Weights of a small mixture-of-experts language model, trained from scratch on English Wikipedia: width 160.
Below are experts of layer 3 (counted from 0) of a mixture-of-experts language model. Rows are named up (a neuron's input weights, with its number) and show model dimensions 0-159. Each number is 500 + 25 x the weight over its row's rms, rounded and kept within 0 to 999. Numbers have three digits each.
Before each expert's rows: a language model's description of what the expert responds to. This comes from a sample of Wikipedia text that the model never trained on.

# expert 35
Description: Prepositions before noun phrases. Prepositions in running prose, mostly on, at, for, from, via, near, before a date, place or noun phrase, such as died on, based on.
up3:500511532474568499482505496478515480506500488504477499540449491525525531478477542493547489551512520492496491551535525498498491488528462530444563527502486462487510466502476485463500487515493518442495528495465491541501533493470522457502523496504514519515531497544506476545508523495490483478505513451499499473524502531495510493500506532446524496514522478499488517541548487501494489484494533493509530468492467470538503462488515479497506507540505477542488504514493546488471518539486483
up4:511514468513505532501503483489469471467509575543531485470523515500469484492461505502506503507527517507510529519494498517458521550500511492527520462489468512498503520508499499500491519480503481487501488454504486526456518531541514514468524534503502517509494536483527501455523516531465554518519520502493467536498469517496512490495527554552469488485546506534574475484493486490522542451501500527514512459494498511520505512525472487502504466510491472526478528498524490517469572463512522
up5:511482486484485528529508490505463499464480488494476475521479501538497513468552520475483546504517528499515483484554535519513482529469539485458511512541479481508569516505456486469501482489440493507505539477473485506472489535515544492485496487553472534507463478458469487502514505487479456523545506550500505462486520506524498478493524452464507457499484490505472548493505521518510513534499525519475525467490506510518509478492463461507492491506532533482518526490446510503502498507488466
up6:486499469506476536508491479547496469509489506480457518499518544520477468483474466511514547555506522508483483498524514551492476534486485479488490485493512502533495517447505492470478524519513482483529483473539487482492512487466490509480559525529478510507460518539518477497500481514499483494484533501491509494442496470486473477491523523495477508495537512501522477489483508492491481500479447458514483493491485508490526497508466463544516500446552501555500484437481497541547489445542513
up7:509471523507500533457473483526447505513481523545574492488485482542533495474482520495531531498516484496541514511499490468515529496512482520515541511496473522503559498524501454551500542508527505497528510504490487434495497542512537486510511530499522500488490508501485490490514527497488518503510504510506498480553484475525494488484504507535524474504488509518558459512505466513512524472468496508516500499518497503504534489442492512508455519546518495524463457485478514553437529522462519
up8:552508469564476490492499535506474480478473542489494501460483488500507488512530457511542469511466534509508509506478524488493495529498472506510512503525490557541514507478466524455482514486496506466504519516495501520509521509523477524475517479524514528471536512520471453468515488524497469455506478493503444423502469443535496477510528464492481468533524526494504519540526539491497511531494503534512519500446549525494529468530498488516504504502473493478495526476504529483476482493492517
up9:516497530472519545491493473539512516480507498522536492501490463543514560500499526481479493489491514503497492535508467520446508485500477500537507506476484494535473510530469500503489476497496502516563461485507492470539474528496498457514460521573497495522443511517479508512520500524510536501526480461510498493515504498498508497478533508530450509487496463513508484495452475511506488543492458494507501481468490450471542486478523561507508505530518538473506440531513504544503516498461526
up10:518546529518510486535514540556493514461529454492495464484520487517481543467514519469458526486511504517442507529546469489462493511493540484510492463487518502478460486484492537574489509482538514535473474480478513528506538558497466486521494519456516490509461513500542500500552504474472502511487498520504478539512499484497533525505495468511467516483468488534501529518509501497496502546494492515457471510513496473485484495525464481518467496470494527504482504457491517508454498507505521
up11:496502552516501530529506536479490494519500478516527475418501493510494492490517493477542478478544517495502522560491473460436531486472499476491490525469529491475524480540498465545502500483494521501509503496474492470572509473490477565533501507481532497497497518502527523512517477541515522510483483529467505503478505495480527477531492548539486494489525487508516516518494465502462522464492531524477490521495521475483539492460498496467526490500505499499521460516510549487479548538518491
up12:511522522540554514444489538523501490465508484479507500486507506483483482513472510475492494507498529518468499522504481469501501455525489490514561465470504516501495515505513578477493482477507520480509472473543526551556478506501520476506521459536539487527487498495510514478468560513537516552500502523503495526500473496476474470480480497523510503500538457490488504488453479519515535458506490505517510488529461447510484493499522537527543500552537498515522518481497535503496511508474526
up13:484546499487483541508485514499475513523484480470492491499553550538519488501491467448522510518538546485460500493487514493499507569541477492421488505508463502485470531479496491532492477491526516544524517480502508464485492465564506487526542531503502514521508502469513498505504493511491515485563462448468530506524492510503507489518516536456480509513488468487488498515508519560507480502532481544474474554515486502494486515480482498514520492493480524476515474464494496515485474515472484
up14:517504537466505438536479513467519531506479482480459495485469493505491476520510485566504463548471517512473503508477506542494478554507510519496524492512502504522488462459527472472500522489499487444534490509547520437491500491471476478489523469495516512495491512463458491535468477523479471500452509461493512500543563525510463473465480527496515501518523460502488511522500510500488515490502505521482498500503518489455488485501562516483474515445456489520480472514496518474518506500496507
up15:488445492497496519529491469472502518540481490523496504530503550469463498507487508509538480511495441555508471526559496452499477501538516514471508481493492528514522485503474479477493494506493516445498486527493510550513496540496500550521533501483495502515484517491500498513495469477483496483496501518490489484511511498500518494492483521507534520506552509500534491479520524485490477508482516464513510581472519529509536514502450505532536481543538477539469515452483440487488534537460488
up16:491501538526530480499506505468485504472492553500509486484468487489545485476570539516500497511509538531510502491509536451525512490519460520506492522468469526522470466493502523504488531499555502494510493491476536497546539520462562549513489502520482480475491515566499466497510476557501498478444482474498454508473500517505508527511513439490497505475533504493507489544510517483498486500507479502479505493483525550489524515508510497485497523493504512484536492482466521476460486442478509
up17:518484512535499474523509510501496468453525537515506480503527492512490513504495476488452464478519517496489522498477491505483491502471526470524525423506522535523488489516455553455500501492516507537479461489497545511527528508453471481489513478522536471520495498511457498465515478548509519504459510510515508522492486477486535476513528534503526486492495530528462498537548514512466498505475483453481477519443532473503504445525526492455502435494479506501508494454511529490502512529487499
up18:522451511493518534501455489519496515515502503463488481500518518502487498502554511465488517456494508549496490518502497525517467536511515472512496512471518528496483518480481551463481493478491516499467482505504484521507453474506521533469501536468529506495491511542464502556519494487460509513468514512479536506490492518448484470470449511426491499503524483490499472458514518515489486531508540473471500525523520565521569528509510461489472487468504507522472501492494497481516461536536505
up19:543540514557492510494528528490489551489524463446518504481505500484496469493541512510543484513470542479484505560516472507495485514506518486534496494515479531524469452512497496517485543497515498498516523520517515464546476470445494530522504514535472461469519501514504497500461469524506477508486476488483520481476518466511489508488459441527467504508531464493469502460503499489529522491515460516495502483488481527487482466451530521473483515467536508533487541505481465500499547511537500
up20:519464496508508519501480547486495522498464489465454532511512508466524500499479453509441466500504523507426509511489479521521519517527505457519478508493484561524476523489471480492494461507513507519535519539524507510523494528447481484487543508497487494507527530501471481495524484500462518473494448484498510493527495518477519481498471470509499503510540414541534492522484529479472523476493501504484519491491523520465520508466505496488546492486526464471478464522476501470460521455503501
up21:521507453487476522506538471582528509480513492506529519536538491523488506490463528467483526503524457550523518502520477539507499527490488497497465501497510533522497515532484527487478492504489497505493503518502467493531482498463524485473468499515474496552504471502532525456491514470525521523529474527494461536495517504527520501499497515489455459454469458506507494466546469540459500491472451476471511555525480482516511500506502451466503491480530495499537502517515470534476491507499470
up22:528542454454461516485489496502517524488497473476529526505538531501470455508500504543533469486509551530494530542540517533536468555513517471464484511482483527510464493520517518516489473501541515528493511463525512493466469489481496517505528527534481496522503513494507493473497513479531529476501490538481495500506475479503516497502485569496480536505562458512513522485535501534450510528529505537471479481466492505504481465494499503530504471494484469499465540516520480529500464495541500
up23:495578488517500489487464496496488493505469504454507517514524496521496565445507510499520523473487497490492449500516452511508522515514498513484490467507501537471516475528481473515488480495509508506487491511510532477512509482537469522500472519512511495504487510488532513469564494466457547491524494487495494508522541498517564544513532507508512514502488492500561497501512483550461443531507472488476497503536442470500498531503489522498489515488479516540477460491529516496467558467527516
up24:514518469495532457522511510515448514473536458488474500511519523536476475534527542532546491520476516490523504474477473481469476525522538508512479504461478527556490535505544499504496517450537473464525464500477485543516491457476526548516447503502502472490518462539521500507482514541495488476482502541493522523470497525540504495487513506489525545513531516487515536466476556498531511503502487535515548519508502493514521497517497488487516501466488511532464511506534497521487472528495509
up25:516449479539509489533492538484501504488491522526491507506544559505504531546505492501491471486493537501516502519511489562502490495478494531530587481509480483536518505495465483478488489513519495537524500502519501510454538479473463488451517483509520507507505494502476483537499534528448542466470527471502498536485476530497526469492490520501493518504501514487523482468469514478522519502454496524479521505489554506477460522481500481458493512437482537514466493533534475476472513510477501
up26:502525535525469496515540466488483499528479462494524535509500540502524512494541478476543494492509482505504512508537496453476498470494489527471494472503548546518488501495497484550494453484508514506504490528494477536512503495509492489526547482523549512516528548518506491477521474540457528475481520467500486467463511505514526513509540527447464493469537482481496476530537514460505509527509501515507484480472474530502534495473454467504562514526516526494481491449524523488538476536512518
up27:536485487489501496528496541486494475469489481488512524490501564496560542509510506496522458466507534510509472512468485484461497523498546487476570459475541512514492531471486506483486467497493484530509521515479474517482497467496483500508465529520459457500509475511469496499477487496465506491500497445479532503446472495508517503468482506497494524515521485497476488524535501528526512543443499509488503535531499474489508528523459478460503458484466481507495501461543504553489531537529510
up28:493483522519518451496508549486500511495494497535490448461519529527485522497434536437503471486506513563503519533551493525537500511476501485511529515501479534498484506502511489498504535487526521500514533506517520465547456475496479536551486500484523544500485503472479500519500497506487519491499453511480518506500509515467521481502485530528498533464532511479541481471499540507480515512463531521493489529515553505474512518463520479463486464479525517517509455466494473456480537481509481
up29:502550527496508499532508549483515519459491528476461482494509496501500538462513493551505537499538496482532515520546460479483490526514500480547537510485498526461519436523542528519492521481500491544489475485505521502523495535564482489519487471495514472503450547470527519520493472532470540513507505499498481538506498460502486517514541518556515444473502497504555498517473481510489483491484517486475459514474499462526486491496473490495496498502461523493501489453523510503496493534492506
up30:536463513550547485499467509488484524482477453456464517523521530497545485515500521521525499516495522533496493520451496462522500476527498472488512517449529544498522481504492460528495521472496479527490486486537534546521475471492506527512502536456519470506484474501485463522476504452492516530466472494500511518522508505506508478515473497488574513492500496490490490464502519526505541498455481521470540513516488502498492527504494542528492550512443530508457522484551490473509510497485512

# expert 9
Description: Past participles, articles, of. Past-tense or participle endings in biographies (joined, worked, special-ised, assist-ed), plus function words a, of, in after verbs.
up0:529513499499516469462533510485474541499532543501511498511519498496484500478494489503483440506508582511519509518468501517503495508538498486488507522518471554537481513460476572500489479471488507507510494531455575492528481526489506512506496527489517508497458510490483487533513520489480541474505482530482514468504497506497485478482478524501482481497509430481476464477506476539470472534479465526524456493473534488487488495505446518522480548504509497479522477518505453499523471531487510
up1:510532484473513528470523510508469511495520544470502490461515502511520441482492520497535511507500524494501500501489485481536506477489516495469493488524523538496504502531511481480506473492464499494464472496463535455484480524458533531491472465507438518514496545501479496496518491503490526493490474511515502465525452555497507515458484501529453551535509490524503481514527543517561489509544485515475491490480506482485471530491495485483487516505506552537483467438511482441529460517477522
up2:510466456485509461504498511493553515495483473501474537499526481512512454498528478528527522515502479523507507494454493548488491481503488499500481510509535531513477538500521441511515433468461544478535514552517542505526528471530522529479490529567524491520516548503482511483489492519459482484535463464477520519465488499498486491495477536469514511501521520504524519490490558511462504486512489475492523549512469485485515514485497494519448502459519474471497493489499463506486495487529487
up3:525492497491501541460486511493479467495517487499469419480485483481496534453514504539495479504519441501434468508476503497531498516501477496479493466497484511477516529486526516495491539533494513497528496488464520469511531532504465483475489532480519460506469531484492535512487500462484514498563454502497484536513490523514508458513485544550510503449528498482532481459479529461524515514520504482487487484514510493502495518488512493452467482503533485567508498461490462525503510509521518
up4:493478509526500474506501516512465491525515497469491495454526506514436494521500476500504469497535506515492533504480520537503493484521528520502546485536449557581475506463511523477492526545509496501480494501478522448495498494529488584467526516487494482485490488499492504494530443497512510465491512516484514500454516494513513503475480498490524516516493479484516491465501561550517459523509459529489520528494517520489511463455490502513489493532523481511470482498477493488523544455530517
up5:496454501551529533502465525506530570506478458481520496504475546510547488439487455477502469543495527494545510521511493493513501496490466477489484486544524510491483506478471509482507475518471506539468550541526529537503572482492480450512516518512482522485528521494469512492504514460535492510501471509478512497489504509510526546496516482495491471458519492513494497535472488545493449528492487493504478526502510457503476506523501525483499487479508501508504513498484474504473474543513554
up6:489492524549513446508502509472510514510480506475502531526529512522520525467505505505499506492513474572510527502488450542481514484523528504521524512515460527538504551521461514492488515493486543467514466501518492508510455479503487523549524506485561488458458473442473510496470533519523502495471493513496482490492467521548528508478478508483535461489496485493510477491473530516521481505506489502431508490517477492478526475490472496481464518524489537499491488543433530504513492473484514
up7:498503516500506477518485523435508538511502511516451490532492472507472472512509474491487471488469458531477508516494481456509489513490500523487523488519507547541497480507437530487503512502486464530583477457517502513486511504471519494476486483519562500497438507490543515478496482502541509508462486549494486517521451559494500449478510486526521479497516517512513512494480483481517525495516533492507487474466506507515530530468487477485455471514513493538499502469519506510471520492444481
up8:500486485541482506515514491507558514476498491519490481498469521480493543453495521475479473561525511517528488503486511512513513570539539484505531518485502517487478542510509501484490494528443502458513507436512481495482517493482503533451485517489478490491520563500477471512493508509487487502446487490492478474495496495520518491518485520522461489533491452506539499500540499568491495515477541527504493442559501489460502515509496548505489508484508511513517536522453468519476509504509502
up9:510521464559485522496501497450561528514502519475461501523501466532473513497484534511474449452502548487482479547526545493492497491510479530506462513508535526556458513462488523494489495458464475477479489525463501532497504492521487453505515497518509517497468477460468543516499515496481554553508488492470527478488518512518514482519531518503492527497530473489478471493505475508510477504461494488483492522499475463525504500528459505518464508519546527499485467497478498510453505507478523
up10:502446499493522495479502483521504483507474552561530451456469459490522503482493445509466506511520490497492496512531495518489510527481462489564521509510504494509518470541461527514490507506520501481536465513471512506507463546478492503474473520494464482474498492499482528539484498471504514513501538522497524507495508515496543509478550471502492470474532516513524489471469515490559488578507495511507503526504508534512435505465492487482466463538514510496495539473539521507497501533486513
up11:471545533478493499496480504448551526472502537465514465528486514474464505471503518503483478535499479473492533509494468512492507515523493525556487464489520507466511520486502487481499465506521483470552471484559480498485490544507468500530470509566499500498496549517497468487528553510468507516481517458490508509555482526473495480509501483490470523507522485487522498524472493495510545488527479484515527530431477461491490488487514510476455469480479493483505457517478489486466522474487489
up12:506479501526464520522500536463502482471507485510452442459511490489486476522542499521509505488499486535485518540529504477494474543496531485515506492516489495482500494456494549539492544534482479476507487456534529528491534538499500538540491466546529472506510531572532477468525454578514506508511502501494523491506490474507482483499482529523519477515525475530493509515492512489494525484496507488515550515461499517520509501511454509520530531478448493499478492453517470502517513469486505
up13:513473493533515482508490508492464522490528505447516490475472501507519539526513477497486463522522512544514483493501477493496471514527498517504564517469472542510486493523471491493507458499444508498530496500518493471479561511514507489524530508524468535511468506512525498498525499477518474532528510491479557455481473538520522518446472504488480475505512423505497555529485468536513494525541510503498503561526486514451514477482501475519472518489518500514499468514494506505546528540482518
up14:514472533488496503511500551487516511487481511538480508515481491464521496513526536542491466501483486524510525501543503515500511554511467497493505533502490506520520494485521460504499526487588498499510504534546487523486484509540459490505495544468465465432472505535501481521531492541510489514482487403490504477541507481519490478502511465519528488520527512526474515494474511521494485483495472533481490499489460508513555511490465504507463470512496509490477473484513500439506524474495513
up15:515507520522496551500491513463509504458492526501476467536507478532495516507498499545515544482499490514500533505485494473504481472476505506509476470462519503492451556539529472522501498466501494488509471523495513493480467532507506481536524514519506453495479512474467488528508471488535520554421474483505495468451508513527506564507461505500507501512545487489525555463487527522539501510484499514449511513535484511527492484459480491490472462495491500520498484478504518470503480555471462
up16:488514520492496502499501531568512548509502448490519497521523465480488501470511518529523470469518516512460496521529494483475526507506522481481529483502501517512491448481501470523494485501448487500459470454462524455490480510542481481455531537504471501491507472480490485486535479494507494534477480452501491492508547533497497546508503477494514514490491425525511517459489519466466517517458487507499527509487513517465510472467494533480529482516501509479473535487487487461540515441542511
up17:531534490569509511493521483485551476496501518468513507490531506484456529494513496487476501493509525521510486506494512486476496512506486472556498521528513532537490512461519474475501455471525524511493479465485506471541486497508492534514520485524508495491488506488492498509493550479553509511528488499501538467446488510480532520498559503427500522512436451472482508497541500492516521509500467492491495470546499493522434509481506479435504523458481482488470506508466494504513497465498517
up18:486607504487528515529521497543534511509502517467486509520495487517488503501511511488507487496520546502502477491490484501522485487467535500455518485486507542504486481512499497463492485480469465485509489496494483497471506544510541496446500484513446503503456514492475454518537490526507544544482479526513523480531495495536509505494496458528456542520507478521511522523483485539496513524500518493468504488511530501515536476447479471543482524522489539482497479461483482515567503535481524
up19:532458458494482527510508504491458462487463491552473480493540531532486447503500545475491474499486484493492477517503510521480516517494495507545535508510496498539511538522538512498507468524485482488521485502475517483503529509514535528520445448502547480506482517547486522524468519489479480463463504534464531512475490499489474498524498496487490481497485550520545498501483484519496521500476528510526486499518546474514506491512453476477536495464474480522475535436536490502480526464538465
up20:506490512484496460504497531483437482485531487524488459482506534479485467513510515490487495472520503489508514492512514519489455512494536508535516480472498496493500500493491518503505485518519525485499462504483472523515498532468468470467485487481509504489548469516529478480487479523479484514504499486515525482457509536496549489482552547525526526530554495514515492506456547462540555502465491449518552540497494483490527533450509546465488481516499483525467504482507452483443484458494506
up21:519519497491476503478546504508532520475496532509520507538487474494534489517497515515549477506491476471498504515467492483526505463542513534485577467497481505530517442517507511540501465477500480485458484477474491487485481532511504423468467453532478489507539488538496494494495507518506501534473479493497548494497468485520472488477525462482455479493538497484495495493522513499529484531518484497474528476481492506491516516480478465440489546489522502504544473436499487499519490537480522
up22:499542492533505535534507510495489503497499434452471479465522510501468460530496531510485528559451498530488507503485490464496521508541486484517484526539512511571483540528526503479500519452495479489508477497458524496497581516459506512458533497530512523514502477482471475514478499493536487503476477518489500493506485509523519530495475514457467515491513501487481490498510512509521549491515497527463514516476492437516447497465512492485517528503457507487507462468483494494510488470493523
up23:502527520475514553464500487545485493520475525488493466476462471459479473497470516528506499528473485529490492533473492538474499552490488481500468514578494518490525529486546534492486477458483471482465521446476499500510428493508493473507511516468528548485492507490492533486503527514478485542491499494494510483458489535523481475469544485477493512498487507516510523534494531509482487514503529493505501449474501498468509520539510517494478519483506513522519501437529464514501458540522494
up24:528467459502518540513483485490507437482472515536519457501505502514517472460542514493509454499489476503526482513538509543478520530503466514520522542492487503447572491531493475497475514517504460477529505440503511508529513548553498495487502466490459491483484524492509505512471520479475530473527526486487468475498497511510504514509481487516527489492517538510536479467497477526527498478469492500499549541500507504528478498511506456476512519518490489498496514462548439482507544472512479
up25:518461501477484471465536510436533502487484489516501507502514472481510451579508464466503506508564490496485507522482469486528480551510464475507543518500481549517484484534510551498503533480495476471484468477510534513495546465509490473519526527476467494491477515489498483484522489525534489487485465480482500475488494497519486485480473537491492460487489491518476499453549474485537480503517527503506490456510551495506463528517495507543512483525505494545484488490484537516519514471523530
up26:499478479495472487503497517545486512497512507507516492503517450529500478509530476492480513523511532487493468530481535503524492520441479488500472504519527568468488508498485510513506463472505447475471506504501529458492476504497501546512489517513492516511458501516518508520498495476474482516490484499497521488439480528529500503513528473478445529504523536553499497476435489504469526492465549498456492421514506511507439492549485496474502495452526482549465525486527498507501494494510501
up27:484496505499523473506508533479476491486461529508481484495506474509480524498483540499494421537497484493452486496515475535528491508481480500532520477541458509527527494521517509488478541513523515513512498504457529474472512540514503510430486505528468525483478536463505503500533495499473522518460550511514517466493479540489496481461485508507485525523526534502539503509523548525451529533505521468510503440482491507513494534465487503527519507509516480554512488450523478517460546504496494

# expert 20
Description: With and have verbs. The preposition with and possession or action verbs like had, has, having, received, took, won, typically followed by a determiner.
up0:508501474510504493516527503511489491469531485492528492530507500458525488494497482524520522529507505555518491512451468487475489491525523504471492495485488560487482483500516527496494540536476511503468447518474502497505472544504506480459479552514471497501495482484477464496520461495485532447489462496504489510493466441503494555489460477528512506478484501507490545515435494489496504487527449506514558512498511496516485468467462484460521477474548451474497513448524511474510480511513529
up1:507503528519460483469502519513491543468492498468480496465483478494469455519544526469500483503511471496472525492498516463516484474490476508495473502500475478490477539519478532508479451480519517489495481458538494533518466506478475497525514507532497483512493496527478490524486481518495531545499518498500515468460514518501502474493492530449408521507476494465535521504552498487502470562527455504489484519494523484512509504485487509509490527487444538506510448471521456449542504527526508
up2:504550537461537469449537455478492502462489504486488510485480477510493486491553524518483503465492445517510468484520509469477472466474480500530505457508475526501453475512511518463507482457486508486515468490494506508527460528502454510500482538571496522546469513477487478482507537528499526507477540485496506480523481537481544495464525476482471475493521446518526446500500515514500507480519510515489482510481459503511476491477497501465535503517471511526475521492466477494516540496520501
up3:508449514445498518490520493480458494491471530556466488465501469524476478502558511508489543525491488491517485506492536522514518536455491490509504493521538525486482550510514482518496543516475459485460466509495548471504494522479550519488503507501504489491445483486517490542483523466536509546507476500491488506505484482490507494520505460476453489490503485535510483462463494499544514523465487468466510499501525545523508531485481489414486540510511513506505485481519514461510481496494506
up4:516499523518543502491521520459523491478497528497431476482505496470465512481554526518498469457505549451503536526489462486492515508482541478500471465507551485508524472457534532509484524495552491504467476510511495503556482510519465557486463509509535497497509536490476526486503474452506490508492464461504486488542519437493482502496520469528487459480501503471481544519495504494494526520479479510517486440478525517522516514526534502488510533531482500464511496496482505507508523496503498
up5:495504473551501474503533498507474510542480483479507528485488500479570509457516490465506444523498536527503492529533517515466509520515498473475490531472499512511477488468515466511474508516480539489501543519497513488513503477543508472492512468461479517461495490502478540535515507470519464466486462511489487505524486514580498560513497502444520506483513512505507487487496491491497489496486472530478463479543505489483527510527500494457481497519525494505534472536475526494424532458499502
up6:514497523527492472503518531510481516514503453500525497500480548493513556488491522506499500466511507492508483497496474462480532461517455480518501489482463510522514510500514493527498490490483515451504518468462551504494505498495564536521477447539490477487528503485504475510497486446505504498498464512490475455530543528508512468494493484522470467493519449461528530484503490479496491490490518513476548515498542485511532504482487538537459478497476450524486473415503518554495499480492504
up7:502537461498498485522489527561456540481541519417490503498542491530447483509496465533516557546495510447499491489541478445485501504510533514463476484516461503514521462506525472492492484443515514507465494491487510508487522515506471527518498488584487518517498514482493481516490522511435493516495522510489509528492505506531505504463511537540484520485517488500493529508459497494504499495508494499471508496476539514500537534506488467489490480488534517470475476528522510508498508487525493
up8:484457456472473491491427506519490479445468477474474484489491483524454519522510488486480478519486507504505489518488527511435488481499502505486499471474517530463491487491464496505497475491461484482486450433537532511516479502495470509486479497467518456523459491466497506519516517467508533475507527516511479545496475488533507554481510490485533501464500511535570482498500538480467481509512491497495516493523490531514497503487509505500525512533513530568448468472495510500514511522531508
up9:525451489539489471494474476526521495474535468509502498503548519518484532498478510485482468492515480493466466511466486503441472509515503521493494490467514532497516499521495516514492479524463535519467493460503481480528479516483464527493426503484528474504466478489512521471477467456459493533501508512491488525499508503536543509420467499504504462470447472515556529512532541484479509510494515505506503491511485479500487492462466483464520454519515480506475503467497512480492516545527529
up10:522447489484467475524525507513478472478468506513496519529514493532470496511504478504489486519504527527488488513504498479445498543504526539504526520521475554536504499450451458502488497485472499497494498490474506441521543510468446489509547479542562500482528510496495505461507499496477529479512494504487464493473493447524515522513568524498514538543513498520509475513501506497496495474482504501497497507502545513454503501495474514473508513474495432481485515482513516464463547479474529
up11:521495494508520539518456473508476503521547541505534475488485496522511503536501467482509486485464546482527507522525511499523517465495485497484462516487496514513534496516496472554496480474516521512497543420449474426539506552452559486536521491496509509485496505522534534502510540470525485475513502488494510449512491520513513505503492496478473502527507504444522491496498517523458465509497512499479510453521493485465480526478453512526467477488487503512474484539488499516502467517511489
up12:485535514509484494479468499530473480528477466486479495556506518472451532503471538473465490481469521469527527531461511539517483499482523487544489516515469536514458463469481516471503513561493532503496480519526478533501489501460530487526512517473528465494513484458511483485556523484493515453525500501481519521495491493508504515525437507480460468482495491537513480486507496511502500515445504454531540552478502494505482488481496454508493532536516516538480494498482526486517526469488497
up13:494450514542523499489457506517478456503505514512507506508487477505567526534526514499515525503519487527500463481511453510530485490515499515522529476521523539507497533494544523556493485494577474512505514510506546538493502532548489537535524546525517493486463468472479496496501472555465521483505486470490477481542472456504509501502477487486493514496479511515501498501485471507557518510482514473535509485518527463517521486489468553508528528524535515492459519483482496495483533529496515
up14:485492485497475489494520509503530522488510494484540531503488519497560540511514494504540506501486522517511518505503484481529468480540476483442503522468463517550519421512490459533489485476501493527463489480444482483495475511502477487521572523510487489482533491457525480499483478513485473515485483476474491468481536521538520516518507537471496526533518472477485452499481484496498484495492520503506462487451472478512496495485515526530512507423496506532469524457526485488479506536474494
up15:504506509517454483528488494500510469483471536492483457523516473532474501504519444520481512516517531548495491487490482516480497561484495515479477466515482546539476496506501503516480545448507474493499471472513537471474533507492466511492564496515533503508489485510553474485513495546446504517494479489491456553485485458527513501499577496467502508482515518548493487527512512487486507497488515509474495458456523491542519453505490514508522512513476504488478513445524525497502521503515513
up16:514510523498465486471539472504531480486473477487530504502470454483510482492501515510492528535497479525516481498494473476482501509497478521521506517522478532520443439526528505525500486481496493478480474505523533501569493520492471481518489491540473494505465494501531436482539508463473495473491460492503487574516462497476479473441524491515480477526480489529512496466505488480538513491481442500466535470503502514487533482490520522453498484503511447534502491459512482494491501488473546
up17:506486523485528468504443515485476508479506501502474499489481491491504497539496506518502493491472528486485529491476484503525497493467442510534518445496498537509491465518435512535492497490527515510494490518490503506533530551431493533511538490500569503484512523509480466484517499507472525525463524458496482439535512460509518491472469529484482504496524534481502552520529519449527544506472513477526495503456498514477546512522490508478488455462484487525537483478516519475493486507495517
up18:516499479440486564497491476526504501520524534525490486497503515458480427489552500480481509527514510469521523512474532491521499554507482496497476490516519520454499532507521528495484490530490484518503453442532485468525509503507488518498480479464510499499528517501546483490507466460493490517505501522493492544492502470500505499486442501506540520513485533490524462476499485515520505495455452485480507455500506531547460509504460530477494519457495488489490480447493505511480461508556483
up19:518450494466481527454518516512507519521473539517538470492515482484462441555496481491485512537469500473487512491489501520491504526485507521505532484522480493557493529483487549501496516517502478507478480492494521532514501488430464536452547514489510470483543546498537504500489479531482562502509511478490497501488477504483496462501497477513496495491523510517522456501464491443483481475538477472490529515509489528523547512544476499480502527484513449505508464513540487482516520479471505
up20:504506504534494528488489510515461487500457461502489515527506470530492502440486476488501526534527512523520475503528509519473513468467494479490497452487499496465482485513495511501491495497494487464461478494467508440499531545498479490495478491514492477487462498516445485483523515467442550549469459494498520469472509490515538487494472509442545539534486496507544514463512476521501525561475485535516521530483483499511470509479512518448501493486516535555501504482477511497506472537498496
up21:522488494465557491503479512475506488491516529534428490482497492533454495502498523539487483486497479494518470476505526542533487500493479508521509484494529504486485553524501472507495514444533462519509464522532517507515534548485513554484531470530524496444453511490479524499453496494511499519442531490518543468538517472525523466525481461529501490535480520505511517508464483485495524519491519507482534495509472481480501491471501477476514523479492513551544472479533478520499496530525498
up22:514498501532511491503494518493500517528520502550512480494503514522523563499485516472505544540500528513519473513503491482518463462530487495525497521497451460481501503510485498513496523521520502518477502491494552534533482483502532478500481540483512519497531484511464499530537484526489502546450462457504481519534533510496562485512459514455473478541451520503486518505515481541467537500501486476479521461555478488495533467492496537473508483481471571514494487483480547498463505511515501
up23:508485514467465539515495507520484494476527503458491512530517480515509490478521443503503521503486503518485477490542506459515519482523543548498548503456450539524513476494470518494486489468472483494486492506472539484504491492487495501489527481518494486507437478519510487503466523492474545492504485523489478489483496463553501477495478490529418532478491487527521558522452479468487481548523517544506522528483532520557521486522492495475472521480485541502531502474486508480506499517476515
up24:546443497533529466531462492452497482469554457506516509500532491502483488509528509502500476494472487504532493497501493484500477506464529493470483487488515545473504503505512556545480516504523490537524513483476521453545497517475494510498477525506514520508497493459511509495515483484511481558465460520490500515520499466510544458520494484481536486478463490528516506472518549551467548515485491481470484477510513479525528500493447528508475494499484523499523475487488500556533478550538486
up25:506430498530489503506531518523494446497472509535516534527499488511567536457487498504528533528505486543504493502489456481467508493516519512475550487474475533499501482507499459494489488516505471493479523534487510512483493500484460485523521493522441505528524483533525479495500503510475551495501465472494486445481497435534523542513522474488519534518508494489487511487525497513514513506461495509482536480488522481471512482507429521460529505482531444509510486468509501481460516498472508
up26:504512550489521482501502456504508479484523483473530538510512487475509529546463530479528493500489489476477503476463506489480460463510517526529487491526494513507584478512534511542497496484486511496464505506487493443531524489492466489503456543482473518501521531456490533495500490518518503518464485511495507500542497488525509492514496504410450477490514519539519509481521500489519489504523501446475544520476501466536533515511452537538496501497508483487525485495481502438501500526509504
up27:516489449462502527520505466521496504461493504465487487479491525477486498484482481483522518475512505462521465518489491485481486492477500535517491508473524514482465533522492487488487515480506557506465476512509525538524514533466520483520505491524504443482474496503501487541487489475530514505479564504502537451458507487491491524545477435527448520468524482476505529517459507439504505492513487482504516528518467508514463523497544516544532538483490475503490487476506499445564506511501507